{
  "num_hidden_layers": 9,
  "hidden_size": 224,
  "n_experts": 128,
  "experts_per_token": 3,
  "d_expert": 128,
  "d_shared_expert": 0,
  "hidden_act": "swiglu",
  "moe_layers": [0, 1, 2, 3, 4, 5, 6, 7, 8],
  "router_score": "sigmoid",
  "normalize_top_k": true,
  "routed_scale": 1.5,
  "balance_loss": 0.00299,
  "balance_bias": true,
  "router_noise": 0.05,
  "init_std_router": 0.0112,
  "lr_router": 0.000348,
  "vocab_size": 14511,
  "norm": "rmsnorm",
  "norm_eps": 1e-06,
  "tie_word_embeddings": false,
  "optimizer": "soap_variant",
  "learning_rate": 0.0167,
  "beta1": 0.95,
  "beta2": 0.99,
  "max_grad_norm": 1.0,
  "batch_tokens": 131072,
  "max_seq_len": 768,
  "train_tokens": 697400000,
  "max_steps": 5321,
  "dataset": "wikipedia_en"
}
Below are experts of layer 4 (counted from 0) of a mixture-of-experts language model. Rows are named router (the router's row for the expert) and show model dimensions 0-223. Each number is 128 + 24 x the weight over its row's rms, rounded and kept within 0 to 255.
After each expert's rows: a language model's description of what the expert responds to. This comes from a sample of Wikipedia text that the model never trained on.

# expert 62
router [107 127 105 115 131 144 103  94 129 132  97 169 119  99 153 164  82 126 142 151  86 119 165 129 156 101 130 166 121 148 144 164  94 106 139 132 136 146 150  91 111 105 126 135 122 125 155 164 105 151 127 134 180 179 136 140 127 128 152 100 122 159 109 137 131 109 104 165 165 143 105  64  72  76 126 124 151 128 143  90 112  95 118 150 123 129 138 152 122 150 108 110 112 115  97 134  82 114 145 101  89 131 140  67 121 124 124 178 120 109 121 125 182 136 179 112 144 120 149 140 148 139 151 154 132 111 121 106 109 118 159 117 128  94 146 108 135 114 144 120 147 107 137 104 168 134 118 140 127 164 172  88 114 112 123 134 170 149 123 150  93 140 109 123 140 140 108 125 131 119 125 109 121  83 133 118 138 165 125  78 123 188  88 161 118 148  84 143  87 121 133 160  95 122 133 145 119  98 125 150 107 120 157 135  99 105 119 110 110 147 146 130 130 161  93 112 124  92 102 131 135 160 131  98]
It responds to: Place and institution names. Names and endings of cities, counties, states, and universities after in, of or commas, such as London, Cincinnati, -ville, College.

# expert 38
router [125 126 140 127 155 150 102 113 126 152 113 112 186 103 127 150 116  99 138 127 116 144 145 119 105 106 112  85 138 122 142 130 137 108 113 144 121 100 126 133 147 106 120 140 159 125  88 147 122 146 101 151 129 123 140 118 118 131 131 104 120 127 109 128 120  98  77 102 154  91 166  95 150 104 144 148 156 107 160 156 119 124 117 134 130 141 122 116  93 103 163 155 142 123  70 128 144 130 124 191 141 131 138 128 118 120  93 129 143 139 121 127 131 131 125 149 133 129 119 160 131 150 139 132 101 138 135 122 165 100 130 123 168 107 152  96 142 127 101 133 139 124 139 128 102 147 114 151 107 130 139  86 124 170 153 125 159 144 112 129 153 127 142 203 166 186 137 162  86 146 132 141 103 129 141 161 117 149 105  89 111 186 130 101 127 134  66 148 137 143 122 114 103 221  97 119 122 128  89 137  92 100  46 161 149 149 132 112 140  82 149 132 152 109 100 145 102 129 114  78 104 143 110 107]
It responds to: Later cell pipes. Pipes separating later cells in wide data tables of stats, election results, filmographies, and tracklists, usually after a number or name.

# expert 11
router [120  85 209 137 156 146 107  97 134 121 147 120 111  95 148 135 140  90  79 113 102 105 118 111  83 133 150 115 147 190 145 110 106 133 127 109 120  83 205 136 114 144 106 128 129 154 158 115 121 152 106 158  92 139 119  97  65  88 112 124 171 115 125 105 153  86  95 131 118  89 135  98 122 104 160 109 138  72 174 118 149 139 160 139 137 110 139 177 118 142 106  88 122 153 133 158 118 101 101 168 140 145 127 124 126 140 110 142 140 134 135 131 128  96 168 124 141 139 130 144 113 132 135 154 123 131 113 121 159 126 127 109 129 153  72 115 124 131  94 124 114 115  87 127 144 136 107 129  87 117 137 121 158 132 137 100 148 108 100 168 151 163 122 140 122 151 127 174 139 111 125 126 125 135 146 143 125 112 127 109 106 143  83 145 133  94 134 166 115 114 103 160 140 118 162 140 102 138  79 124  90 114 130 136 136 175 145 149 103 107 147 111 110 147 142 130 123  93 140 107 110 123 156 163]
It responds to: Measurement units. Unit words right after a number, such as km, m, ft, mi, kg, percent and million, mostly in geography and statistics.

# expert 5
router [117 167 142 152 149 117 111  97 121 127 110 101 137 166 139 180 158  84  96 190 161 132  79 147 123 101 129 117 131  87 113 181 120 154 119 137 100 140 131 199 110 113 125 160 120 140 155 160 137 133 134 124 127 146 106 147 119 163 124 128 160 135 130 147 136 113 110 126 137 131 134 141 175 137 110 153 143 156 155 108 142 103 121 126  99 136 135 107  62 135 164 115 131 115  91 126 172 109  93 177 135 134 136 120 135  77 100 163 113 114  68 163 104 106 155 113 149 131 148 144 132 168  95 147  68 122 138 135 169 170 103  98 164 142 114 139 120 125 113 127  87 135 120 112 112 166 115 167 167 117 127 131 153 142 171 117 143 126 140 138 171 143 121 140 127 155  96 135 125  99 125 144 143 131 130 113 110 142 125 118 121 120 134 190 147 137  86 137 113 136 131 106 104 111 171 107 120 127 138 150 127 149 134  98 150  93  80 102 106 122 132 105 103 143 132 120 112 124 161 153 112 100 130 120]
It responds to: Table cell separators. Pipe separators and semicolons between cells in data tables, mostly after numbers or dashes in sports stats, election results and lists.

# expert 7
router [137 140 162 146 130 126 103  99  96 151 112 118 189 108 157 120  99 131 119 160 165 143 111 111 111 134 145 105 116 125  89 130 156 146 112 143 131 107 151 156 162 135 109 150 108 126 127 144  58 131 131 120 138 115 124 138 100 133 135  79 144 128 129  89 132  85 140 109 136  79 123  89 120 114 180 101 134 130 135 111  94 100 100  95 117 131 125  98 110 121  80 134 105  84 133 138 128 120 134 192 130 147 135 136 148 135 112 139 135 127 149 162 131 129 131 103 141 109 131 159 132 160 129 161 124 136 142 108 166 118 118 135 113 153 172  69 130 126 133 117 115 110 150 161  91 173 108 134 114 115 141  97  97 132 123 140 152 116  93 115 134 150 147 178 122 154 172 117 120 167 103  81 133 127 115 157 119  86 132  93 123 178 137 128 114 113 117 161 119 126 109 124 128 140 102 120 121 131 102 110 130 123  25 143 170 154 144  98 123  66 136 134 155 113 105 110 117 138 132 113 151 151 140 161]
It responds to: Institution-name function words. Of, for, in and capitalized pieces inside names of institutions, offices and awards, as in Academy of Sciences, House of Representatives.

# expert 49
router [148 128 111 162 101 119  99 137 146  75 135  90 145 152 165  97 167 172 152 147 157 133 123 131 132 155 144 122 120 119 125 151 127 164 139 143 118 128 118 150 133 119 116 146 141 132  82 145 128 160 123 148 137 136 121 134  96 112  86  96 156 138 141 139 133 111  75 142 106 148 111 146 150 115 139  94 134 118 148 161 110 103 144 156 165 162  95 165  73 115  91 105  98 135 156 159 115 157 133 108 158 106 123  86 146 149 138 110 119 100  75 134 134 147 148 149 122 126  99 132 152 128 114 147 147 159 107  98  99 156 119 107 115 120 109 154  97 162 118  75 144  82 104  93 126  92 132 158 108 137 148 139  96 185 153 150 143  86 132 119 149 134 131 200 127 113 141 123 152 122 150  94 146 115 156 141 118  89 156 122 108 169 140 104 111 176 167 114 137 145 112 124 145 165 147 112 106  92 118 111 143  94 166 136 144 110 160 112 126 105 100 166 134 139 134 111 141 151 136 140 160 135  89 107]
It responds to: Clause-joining commas. Commas, often merged with quotes or brackets, ending a clause or list item before and, but, which or possibly.

# expert 30
router [154 176 116  83  89 142 111 137 138 144 151  53 139 122 142 101 142  95  97 113 138 111 128 100 117 116 104 158 105 169 104 138 156 113 124 132 170 121 139 117 136 130  95 113 116 130  98 145 136 175 140 103  90  92 117 120 141 100 116 144 141 136 143 113 138 130 122 121 155  95 142 103 107 142 139 103 109 130 166 112 141 108 159 107 136 131  91 147  92 145 103 136 146  80  82 128 113 129 135 151 145 132 131 141 146 113 137 166 162 120 112 151 178 105 122 136 128 168 148 155 139 116 162 143 108 107  97 159  96 116  67 147 144 120 140 148 157 114 149 121  83 122 158 109 105 118 118 149 101 127  99  66 106 131 132  93 114 141 141  88 126 115 141 206 117 150 191 128 125 146 134 132 128 120 124 119 136 106 120 144  88 185 110  83 139  78 127 121 130 150 144 127 120 148 113 131 154 123 147 142 146 127  83 157 121 143 133 155 114  89 120 123  95 124  85 115 110 151 148 144 141 106 123  83]
It responds to: Opening brackets and quotes. Opening parentheses, quote marks, brackets, and dashes after a name or phrase, often before birth–death years, such as painter (1749–.

# expert 10
router [106 115 107 111 130 131 123 151 126 138 131  95 184  51 143 138 153  97 101 119 153 115 164  98  98  83 139 122 130 142 135 142 119 164 121 146  78 157 124 130 139 145 113 131 144 154 104 112 143 141  90 134 134 134 127 144 150 138 136 159  97 148 149 181 154 141 120 126 158 130 125 110 164 116 129 115  91 130 124 142 114  82 144  99 148 167 131 133  89 110 140 122 184 106 114 111 117 108 138 121 158 121 108 102 125 156 164 115 137 120 131 121 121 108 154 106 104 132 106  90  85 145  96 155 199 142 138  78 144 146  98 142 146 132 106 112 110 131 115 136 162 128 122  71 107 151  74 154 101 107 140  64 148 107 118  88 118  80 125 154 156 123 124 114 133  99 113  69 123 144 158 110 115 109 119 106 151 141 140 127 151 139 153 126 128 120 113 111 109 116 143 133 156 137 102  97 111 170  94 157 134 160 106 153 138 131 148 122 147 107 136 172 101 108  85 127  95 131 158 117 148 121 135  97]
It responds to: Clause-subject pronouns. Subject pronouns and relative words opening a clause before a verb like was, is or had, e.g. He, it, who, which, they.

# expert 17
router [106 143 141 130 122 130 111 156 119 176 134 150 230 147 128 140 150 145  92 150  97 168 116 136  78 143 120 131 131 161 133 127 113 142  98 113 108 127 116 163 136 116 132 164 137 120 136 114 141  87 127 122 146 169 134 122 108 103 139 118 120 128  84 120 161 138 152  81 178 146 112 147 148 117 125 123 151 126 133 141 102 159 173 106 120 138 152 133  60 118  88 110 125 130 145 114 116 113 114 144 125 147 117 117 103 110 137 139 117 158 107 145 106 101 137 104 183 124  85 172  86 144 118 131 107 105 117  85  97 121 120 117 131 141 129 139 151 138  97 138 137 150 105 124 117 128 119 125 113  99 138 147 144 102 127 120 120  79 137  96 136 128 107 100 120  98 193 137 131 176 127 149 173 134 129  93  94 206 158 114 154 153 117  87 146 127 133 120 105 165 127 141 111 128 100 130 109  86 133 161 151 115  81 141 118 171 139  93 118 135 154  93 148 146 130 117 144 128 130 124 147 160 137 132]
It responds to: Coordinating conjunctions. Conjunctions linking clauses or list items, mostly and, also or, but, while, nor, plus commas before a following clause.

# expert 0
router [130 156 132 126 105 117  98 174 121 121 110 177 131 116 126 137 138 144 139 144 133 130 104 158 131 138 150  91  64 172  97 115 139 149 134 125 131 144 154 128 181 164 111 133 140 148 139 123 152 110 131 172 134 148 137 132 116 164  82 108  95 122 137 106 163 128 133  88  97 162 138 158 108 122 163 145 159 111 129 107 103 146 119 140 116 131 130 138  96 126  98 127  86 147 111 110  92 200 130  97 167 110 123 139 130 143 110 107 154 109 148 114 148 117 173 153 138 121 150 129 109 155 121 103  75 145 124 124 115 127  99 165 148 104 140 160 129 106 139 120 147 173 113  83 108 121 153 177  90 139 163 156  93 159 170 125 126 162 123 137 143 113 105  98 114 119 168 115 124 130 161 160 129 111 144  92 110  74 167 156 105 141  90 156 116 134 135 108 116  83 128 136  74 101 132 126 120 135 181 114 127 152  89 161 101 112 138 122 144 141 147 116 116 131 140 147 100 154 136 114 150 132 104 159]
It responds to: Prepositions after verbs. Prepositions and some verbs following a verb or noun in narrative and biography, such as by, of, to, with, after, during.

# expert 8
router [130 123 164 110 152  93 124 115 157 103 124  93 136 106 135 177 122 126 103 147 121 153 139 112 130 101 127 147  76 127 169 103 150 114  88 109 109 121 155 190 149 117 120 143 126 113 156 116 126 138 123 138  99  92 145 128 125 119 150 109 122 104  97 127 149  92 137 127 113 101 116  90 143  83 119 144 161 108 115 166  84 144 158 112 146 182 116 119 134 122  64 144 121 103 111 162 148 123 124 149 142 114 136 111 132  91  96 177 160 109 144 176 125 124 147 111 133 139 124 152 140 155 142 114 157 141 118 120 188 144 150 133 112  92 129 143 156 152 108 120 123 111 133 115 149 137 143 128 109 156  99  97 135 114 153 149 110 158 140 138 167 157  76 156 134 158 136 117 137 142 102  97 182 177 146 151 117 102 165 132  77 176 118 125  98 119 135  82  79 115 115 126 145 136  94 157 134 112 107 129 119 150 106 140 152 170 135  70 109 130 149 130 138  84 131 141 109 105  91 118 121 142 116 123]
It responds to: Apostrophes and capital pieces. Possessive apostrophes after names and places (World's, city's), plus capital-letter pieces of acronyms, codes and initials (POC, MNE, J.R.R.).

# expert 20
router [167 113 133 109 162 134 107 162 152 160 112 146 143 115 122 116 115 110 133 147 111  92 165 120 140 146 124 134 117 136 137 133 160 157 111 116  97 140 105 126 130 105 149 137 160 160 108 152 121 154 129 124 117 141 142 168 136 119 121 124 110 108 101 110 127  79 104  93 136 140 111 123 136  89 134 115 167 115 130 131 108 155 110 130 156 162 123 150  93 116 174 152  92  92  90 148 124 131 101 121 160 104 113  88 133 121 107 135 172  95 111 132 144 133 118 169 164 133  75  96 133 125 157 129 133 130  99 131 103 123 142 151 149 109 185 120 107 120 117 126 192 164 155 126  93 117 110 165 154 143 128  96  83 121 121 123 123 134 144 104 108 160 142 193 153 177 156 143  88 133 113 169 133 159 127 166 113 136 120 150 123 120 102  82 149 167  79 117 141 147 134 159 130 160 138  89 128  98 142 116 134  87  83 148 106 168 137  83 135 126 153 155 115 136 176 148 133 139 131  81 152 145 112 131]
It responds to: Mid-row separators. Separators inside table rows and semicolon lists, mostly pipes between cells after names or places, also colons, semicolons, dashes, and born.

# expert 18
router [109 132 135 139 126 122 117  84 151 151 101  61 168 115 166 153 110 134 119 157 146 134 136 126 123 151 148 142 127 152 129 136 119 150 128 169 116 112 154 133 139 110 105 160 133 120 135 147  98 132 103 157 106 127 144 118 107 126 143  87 152 145 143 147 132  98 109 136 106  54 165  85 134 136 144 128 139 131 150 133 101 117 136 127 125 110 144 143  68 113  94 138  98  76 138 143 104 148 143 156 145 136 172 143 137 112 122 118 113 148  80 146 152 109 122 124 138 125 124 129 160 138 118 132 138 138 125  94 148 101 112  98  91 162 169 107 145 110  98 125 139 114 132 127 138 128 106 130 141 130 128  75 104 154 132 113 140 116 120 151 141 102 118 209 147 150 161 110 111 129  87  56 112 108 128 125 118 118 115 101 132 177 143 114 137  80 120 140 145 148 167 121 114 147 147 127 102 130 105 129 135 120  21 121 160 150 145 131 156  48 142 113 151 123 128 118 117 114 140 119 125 127 150 126]
It responds to: Commas and "was". Commas between city and state or country in place names, and "was", "is", "began", "according" after a subject like He or It.

# expert 52
router [144 130 140 144 170 137 138 129 116 114  93  81 159 120 136 117 101 154 148 130 106 122 171 111 118  79 151 136 110 124 125 124 194 148 112 117  91 118 183 115 119 138 103 187 119 137 155 141 146 107 157 152 116 131 150 128 140 131 151 104 124 135 123 102 138 147 113 144 140 100 138  97 117 148 176 122 130 128 116 104 105 116 160 129 159 154 124 160 144 116  81  92 138 167 114 148 116 140 115 148 116 152 101 120 138 110 102 164 159 123 103 159 141 158 140  91 169 136  92 185 106 127 134 160 151  97 110 100 148 109 156 117 173 114 172  92 111  97 130 109  96 122 161 115 111 156 111 115 123 172 145  58 156 141 145 145 179 141 147 127 136 109 142 165 156 143 144 129 140 168 134 107 174 162 110 136 112 125 156  95 109 175 115 130 132 114 159 177 119 103 144 127 128 159 145 141 115 101 142 135  96 128 109 101  91 114 144 162 135 106 137 126 145 133 156 113 135  93 115 112 118 165 120 150]
It responds to: Country and nation names. Country and state names, especially United States, US, USA, U.S., and others such as England, China, Germany, Britain.

# expert 57
router [120 200 140 131 137 130 117 122 137 143 164 122 140 135 137 153 114  92 123 122 162 137 123 130  94 117 126 152  90 115  74 128 158 112 112 146  90  99 142 146 149 122 122 109 180 134 129 138  83 117 102 143 151 124 124 158 139 106 100 124 148 109 135  95 119 151 162  81 147 112 168  80  98  97 113 116 145 147 132 114  95 103 140 122 162 119 132 131 108 126 111 113 122 112 112 104 125 129 134 137  95 151 151 116 151 139 122 190 151 132 135 129 114 135 141 155 128 156 147 162  88 137 135 153 123 126  82 129 126  83 152 121 123 136 135  87 120 115 123  97 149 106 137  97  91 157  98 150  89  84 174 123 157 120 157 118 128 127 137  79 123 120 117 154 157 173 140 132 132 118  97  41 134 104 168 145  92 122  94 118 119 169 142 131 130 118  88 165 136 108 171 165  85 137  85 117 136  96 140 145  98 140 141 125 105 139 157 128 136 122 162 131 126 115 152 148  99 132 124  82 101 157 145 108]
It responds to: Nationality and place words. Nationality adjectives and place-name pieces such as Chinese, Soviet, Rhode Island, Habsburg, Caspian, often after "the" or "in".

# expert 1
router [124 119 138 127 128  91 104 136 117 132 104  70 155 104 112 124 176 155 121 147 135 174  85 105 140 127 154 126 132 123 115 129 145 127 120 111 116 115 156 168 163 155 144 144 112 111 119 148 134 110 153 129 147 125 162 124 147 141 132  98  96  82 131 167 105 167  93 131 141 100 118  75 122 112 113 142 156 131 116 132 132  89 131 168 143  82 144  89 110 103 112 134 144 109 114 157 129 108 122 141 153 167 153 141 121 144 149 154 137 129  89 138 115 118  84 157 120  99 168 119 121 127 174 137 104 131 181  93 122 107 126 109 104  87 146  75 157 129 120 165 132  94 111 116 129 142 116 184 111 140 123 112 168 119 109 141 147 155 160 112 122 110  91 154 131 141 101 113 120 116 111 115 149 137 138 128 103 107 104  82 105 168 130 119 113  85 117 164 101 133 118 111 158 184 145 153 119 138  92 142 132 150  90 129 154 131 133  99 150  72 139 166 161 117 101 142 149 140 143  65 124  96 106 152]
It responds to: Anaphoric and comparative words. Referring and comparison words in running prose, especially such before as, plus this, same, known, according, it.

# expert 41
router [118 118 136 122 164 150  71 142 112 126 119 100 160  98 156 113 141 131 129 149 110 155 149 112 103 102 119 122 118 146  62  89 142 135  85 153 112 102 111 139 109 119 157 164 109 146 166 149  72 152 131 146 142 144  87 122 126 136 134 105 137 153 121 144 120 136 152 124  84 121 113  89  99 105 141  84 184 173 131 129 113 133 142  79 165 151 130 147 141 152 105 102  83  75 105 140 141 161 109 138 130 140 156 161 113 110  95 211 137 138 134 136 123 138 163 121 144  67 123 121  99 141  97 145 169 119 123 141 117 102 135 142 146 104 120 109 136 113 160 141 128 126 137 115 131 151 117 107 117 126 156 140 113 120 151 129 109 167 108 101 143 118 134 156 157 161 170 126 119 155  77 115 113 149 125 111  93 113 141 131 133 151 182 153 134 123 134 130 137 103 127 142 138 127  97 155 100 114  87 135 112 116 151 123 120 167 128  95 149 102 110 138 128 120 158 151 114 146 158  75  88 161 113 118]
It responds to: Nationality and scope adjectives. Nationality and scope adjectives before team or genre nouns, such as American, National, Belgian, international, often opening biographies and club descriptions.

# expert 60
router [154 112 137 144 129 144 115 144 169 104 108 114 178 129 116 119 150 127 132 158 176 134 151 114 109 157 119 110 100  85 114 107 170  95 100 165 136 122 136 133 135 134 129 149 136 147 131 124 123 121 120 114 110 147 130 131 117 155 122 117 102 127  98 155 143 106 129 124 150 123 122 107 101 156  95 132 108 141 125 156 140 171 140 110 180 166  96 115 175 165 110 144 102 129 122 131 109  91 124 152 163 151 128 135 125 130 130 145 150 115 125 116 118  99 141 126 134 118  74 163 138 137 160 138 139 139 103  90 171  99 136 147 143 144 141  74 149 119 131 150 119 111 112  99 134 134  72 187 107 114 154  97 121 126 115 109 155 122 149 164 181 169  99 200 127 155 136 128 120 102 112 125 158 151 120 147 106 114 144  79 114  95 152 144 117  74 146 123 125 112 130 113 127 153  91 126 130 106  84 155 107 117  49 153 152 168 139 146 107 143 166 151 110 150 152 111  98  91  99 109 137 112 101 146]
It responds to: Initial capital letters. Single capital letters starting names, codes, or abbreviations, often after a space or punctuation, such as N in NGDV, W in WIS, G in Gopimohan.

# expert 14
router [ 96 124 126 102 173 174 130  96 119 193 132 109 151 126 128 118 135 126 124 171 140 144 141 116 126 131 120 111  75 148 116 114 146 132 121 120 107 126 131 128 182 100 107 149 134 148 163 168 103 123 115 104 132 138 132 103  94 127 136  89 161 103 135  94 140 117 133 121 143  78 149  82 113  95 152 110 168 119 138 130 118 128 120 137 113 117 134 130  87 154  83 149 128 107  75 128 104 100 127 173 126 135 159 136 149  92  71 133 144 122  92 140 138  96 116 113 140 111 127 126 136 157 121 152 110 136 126  91 136 133 142 143 119  94 138 112 100 122 140 131 120 159 131 115 116 163 138 148 118 120 171  83 121 125 135 135 159 122 131  97 175 151 132 199 142 190 157 118 112 132 132  85 135 130 128 145 128 114 158 100 151 199  94 115 137  79 117 124 106  95 146 106 132 116 164 122  85 107 119 104 132 121  83 118 112 163 141 113 118  64 119 153 112 156 126 170 130 116 132 109 136 144 117 158]
It responds to: Sports team names. Words in sports team and league listings, especially plural team names and their endings (Tigers, Giants, Islanders, Reds), plus nearby commas and vs.

# expert 28
router [152 163 152  98 120 113 146 120  97 113 109 105 221 121 134 123 123 139 116 141 104 131 159 149 144  96 125 120  71 139  87 118 145 150 129 155 136 144 185 142 116 132 109 137 156 123 116 144  99 134 135 106 112 110 116 101 127 116 106 134 135 129 149 138 153 113 104 110  98 104 138 106 117 114 124 115 131 125 133 160 106 118 124  80 141 165 139 130 150 127  92 149 142 126  90 151 107 144  81 187 165 121 117 115 168  81 158 142 153 108  94 149 131 104 113 132 109  86 117 145 144 137 119 116 134 143 106 138 146 100 116 157 126 130 142 147 172 156 130 116 152  85 157  85  94 126 116 104  92 129  99  94 162 171 148 124 154  87 102 108 137 140 142 154  94 195 139  95  99 103 164 136 145 169 129 128 143 129 128 116 108 120 133 118 180  57 160  97 111 156 101 131 142 129 128 138 101 147 124 121  98 144  90 131 128 160 161 101 149 127 106 143 125 102 118 134 112 110 143 106 130 105 142 151]
It responds to: Quote and bracket openers. Opening quotation marks, apostrophes and parentheses at the start of titles, nicknames or lines, often after headings or line breaks, e.g. 'Tap Tap', "Where You Are".

# expert 59
router [141 115 130  98 150  98 119  96 128 143 120  82 142  97 161 128 110 131 108 113 127 150 109  96 122  80 107 136 118 146 126 116 116 141  86 133 134 106 147 177 133 138 149 144 134 125 112 129 113 109 134 141 102 157  94 110 120  80 141 141  98 119 106 150 112 104 131 165 153  95 177  65  83  94 130 152 125 148 108 105 151 123  98 139  99 103 160 114 148 104  75 113 137 138 110  99 126 136 141 140 144 141 100 165 113 127 130 160 108 122 106 134 172  96 159  93 105 115  90 136 136 140 109 143 133 154 106 111 173  95 105 158 103 152 137  97 104 136 127  80 126 123 108 132 124 137  97 102 151  96 130 104 127 132 145 145 118 161 131 160 166 129 159 158  98 171 120 125 159 169 124 106 134 121 114  95  96 153 146 122 133 114  88 153 129 126 129 150  77 116 136 126 144 128 149 130 134 131  61 113 144 142  78 142 178 156 121 146 157 104 138  89  79 143 114 129 145  89 152  93 128 171 138 155]
It responds to: Table header cells. Column headers and cell values in wiki tables, such as Result, Votes, Pts, Title and Time, plus zeros in statistics rows.

# expert 15
router [133 133 171 124 145 169 125 157 157 136 148 140 107 118 134 143 143 127 122 169 152 145 148 135 141 159 167 120 115 160  89 109 161 112  98 117 155 122 112 180 185 128 104 100 136 167  95 127 111 169 161 140  91 140 101 125 130 135 123 113 132 145 110 139 108 155 133  80 120  91 115  89 116 163 126 137 112 131 158 133 108 104 119 110 118 109 152 182 120 138 123 135 138  65 156 132 117 131 129 185 126 110 149 113 143 119 104 147 146  72 109 159 145 133  98 135 148 141 118  98 119 167 165 101 145 126 151 125 107  88 100 158 133 145 145 102 119 110 122 101 157 130 128  85 128 155 124 173 150 110 138  65 132 115 169 122 112 124 130 119 131 147 137 138 130 164 144 134 137 136 103  65 116 129 140 120  82 123 109 101 117 107 100 121 153  89 131 125 164 141 185 105 120 149 153 103 143 102 120 123 114 158 113 148 116 139 139  66 126 139 141 122 149 144  69  78 112 107 103 121 129 125 105 144]
It responds to: Slavic-style name pieces. Mid-word syllable pieces inside foreign, mostly Slavic or Eastern European proper names, such as Yak-ub-ovsky, Sok-ol-ovskyi, Triandaf-il-idi.

# expert 55
router [125 150 174 128 135 121 116 103 110 135 122  73 206 107 139 116 121 128 140 129 161 158 119 106 141 109 135 130  97 139 118 112 125 135 108 148 136 117 103 140 146 128 113 134 124 145 144 140 101 136  99 107 107 139 120 150 118  95 139  95 122 141 108 109 121 123 121 119 130  57 157  57 131 143 142 139 157 133 131 150  82 141 128 124 117  85 126 134 109 125  98 158 138 104  99 130 119 133  85 200 128 127 144 114 156 111 145 138 149 143  91 188 147 120 139 128 116 126 114 138 163 161 119 134 156 141 120 116 133 122  84 119 122 139 143  80 157 159 153 128  98 122 136 129  99 139  98 109 117 111 109  71 132 143 128 118 156 131 105 136 130 108 179 205 166 163 136 129  93 135 122  84 121 133 134 116  94 125 137 115 131 152 133 120 112  77 141 111 114 129 161 125 151 162 146 116 129 102 118 129 114 132  62 141 153 137 115 135 167  55 121 139 134 111 105 113 105  88 125 110 104 123 160 166]
It responds to: Line-start and name fragments. Line breaks and spaces in lists and tables, table rule rows, and word-initial capitalized pieces like Her-cules, The-rmal, All.

# expert 43
router [117 136 133 139 165 139 109 106 139 154  86 127 116 103 138 149 169 132 130 142 106 152 134 124  69 112 114 116 168  97  93 155 152 124 134 108 116 107 115 167 139 123 109 154 139  80 175 127 116 169 107 119 115 126 151  99 156 148 127  84 124 129 140 144  98 145 114 120 116 127 139 137 179 123 126 134 131 131 114 132 136 111  99 149 116 143 137 183 105  99 178 121 110 137 111  81 138 162  91 150 125 163 158 104 131 111 113 175 140 118 102 115 137 127 125 143 145 133 113 113 140 146 154 163 128 108 132 142 112  64 131  88 114 161 152  75  86 147 112 166 147 160 106  78 140 139  98 112 141 150 146 112 122 141 108 122 138 157  97 129 156 163 133 157 149 138 162 124 119 154 138 181  99 127 115 110 120 101  96 147 113 156 104 117 120 165  78 162 101 185 129 108  82 143 162 108 111 140 130 120 135 150 120 167 125 157 140 108 123 139  99 108  99 142 157 142 113 122 108  94 132 162 150 176]
It responds to: Table cell separators. Pipe and semicolon separators between numeric cells in sports and results tables, plus dashes in empty cells and month names.

# expert 54
router [100 122 171 139 136 178 122 125 108 126  90 138 193 109 168  97 126 125 111 149 137 144 148 119 113 145 120 141 154 117 122 148 142 144 133 133 137 121 170 134 125 133 123 153 158 133 140 169 115 110 103 115 133 142 113 175  97 134 118  87 169 150 104  66 164 134 154 114 122  85 133  83 142 141 135 141 146 139 119 142  95 130 136  94  96 124 123  87  80 118  95 121  75 135 128 138 150 146 137 148 138 173 121  99 190 120 130 129 175 137 112 143 116 125 122 136 107 123 104 105 129 135 161 108 102 136 134  97 162 110 120 141  93 142 117  81 143 104 145 138 144 126 130 108 144 161 116 144 153 101 149  78 169 149 132 137 118 147 111  95 144 123 143 181 136 159 139  95 104 155 116 113 135 156 109 123 130 111 159  93  72 135 102 141 154 126 143 112 125 138 139  84 143 155 120 104 103 110  66 124  91 130  89 121 127 138 133 116 159  90 101 137 120 115 108 124  66 164 141 102 136 120 142  96]
It responds to: Clause-opening commas, articles. Commas ending introductory phrases like In 2022, before a subject pronoun, plus "an", "which", "where", and name particles de, van.

# expert 51
router [102 145 182 111 156 121 149 106 141 175 163 165 146 123  97 151 132 148 131 162 131 131 142 171 102 162 165 159 118 188 140 159 114 162 147 153 121 126 143 103 134  99 159  84 116 125 113 154  79 135 103 134 102 157 125 143  89 139 132 132 142 104  95 123 133 100 137 139 109 141 152 135  82 146 141 116 141 128 140 170  86  76 138 130 110 109 117 116  90 158 133 119 106 136 124 161 106 130 125 145 144 138  89 108 129  96 128 153 124  90 120 164 115 141 137 120 124 143 146 111 135 158 137 112  92 169 123 116 127  79 132 113 134 172 147 141 118  80 146 100 165 139 114 131 104 102 129 144 108 132 156 106 132 154 127 128 154 134 170  72 123 119 120 147  97 169 106 130 140 142  85 139 153 105 108 134 125  71 107  99  97 129 118  83 142 152 103 142  91  92  89 144 109 145 106 136 121 148  90 108 136 125  78 170  88 114 117 119 112  92 131 103 117 133 123 163 108 131 102 101 154 128 147 114]
It responds to: Location prepositions. Prepositions, articles, commas and direction words in place descriptions, such as "in", "of", "near", "western bank", "District:".

# expert 39
router [116 143 137 129 135 143 132 126 119 145 112 104 200  94 129 115 141 140 102 159 143 164 111 102 110 114 155 127 123 106 135 162 133 166 119 152 128 132 166 178 167 144 132 175 127 142 118 162  87 108 114 119 110 146 122 108 118 143 137 123 105 112 123 152 132  91 141 114 152  58 164  57 112 126 155 106 125 125 113 137  95 116 126 102 143  93 151 152 133 112 110 142 129 140 104 101  94 108 110 162 126 137 144  84 180 112 131 152 144 113  94 171 105 133 144 139 128 137 103 121 124 167 152 129 121 104 128  96 141 103  88 116 143 127 147 120  95 131 134 131 114 115 109 118 110 145 108 157 122 129 141  64 150 184 135 138 131 153 105 142 147 152 138 204 158 157 136 107  98 143 130  58 122 153 136 124 133 127 128  94 144 134 142 143 145  81 102 126 103 153 149 113 112 147  89 110 133 128  75 109 114 133  63 137 134 173 113 129 131  83 121 159 130 122  99 113 129 128 138 117 141 127 139 132]
It responds to: Pronouns and name syllables. Sentence-initial subject pronouns like He, I, it, and short capitalized syllables starting Asian or foreign names, as in Hsieh Su-wei, LeBel.

# expert 31
router [119 125 144 121 117 110 136 118 104 193 136 119 130 109 120 155 111 147 128 162 117 145 115 104 145  77 112 171 138 124  98 142 166 112 150 119 140 107 120 147 124 106 138 128 139 107 133 125  72 101  99  83 153 152 100 127 129 111 119 108 151 136 140 116 142 122 129 118 137 100 140  58 141 107 135 115 141 123 143 127 127 136 133 137 107  85 129 155 134 115 114 160 126  97 103 110 105 144 123 155  90 121 171  97 172 103 141 162 110 115  54 202 134 132 160 127 122  86 131 134 142 122 170 104 154 117 132  92 159 106 129 144 140 121 125 131 131 150 118 133 134 136 128 125  92 157  93 163 113  97 152  87 128 120 117 153 163 118 106 138 146 129 176 153 150 171 143 154 109 121 108  60 124 131 100  97 129 106 158 100 137 134  94 165 131  95 115 114 145 115 162 112 151 130 145  94  94  77 118  82 123 128  97 117  98 138 133 136 101 114 144 104 148 110 133 154  79 142 150  96 137 177 127 135]
It responds to: Proper-name first parts. Opening words or pieces of multi-part place, team and title names, often in sports tables, such as New, San, Triple-A, Park.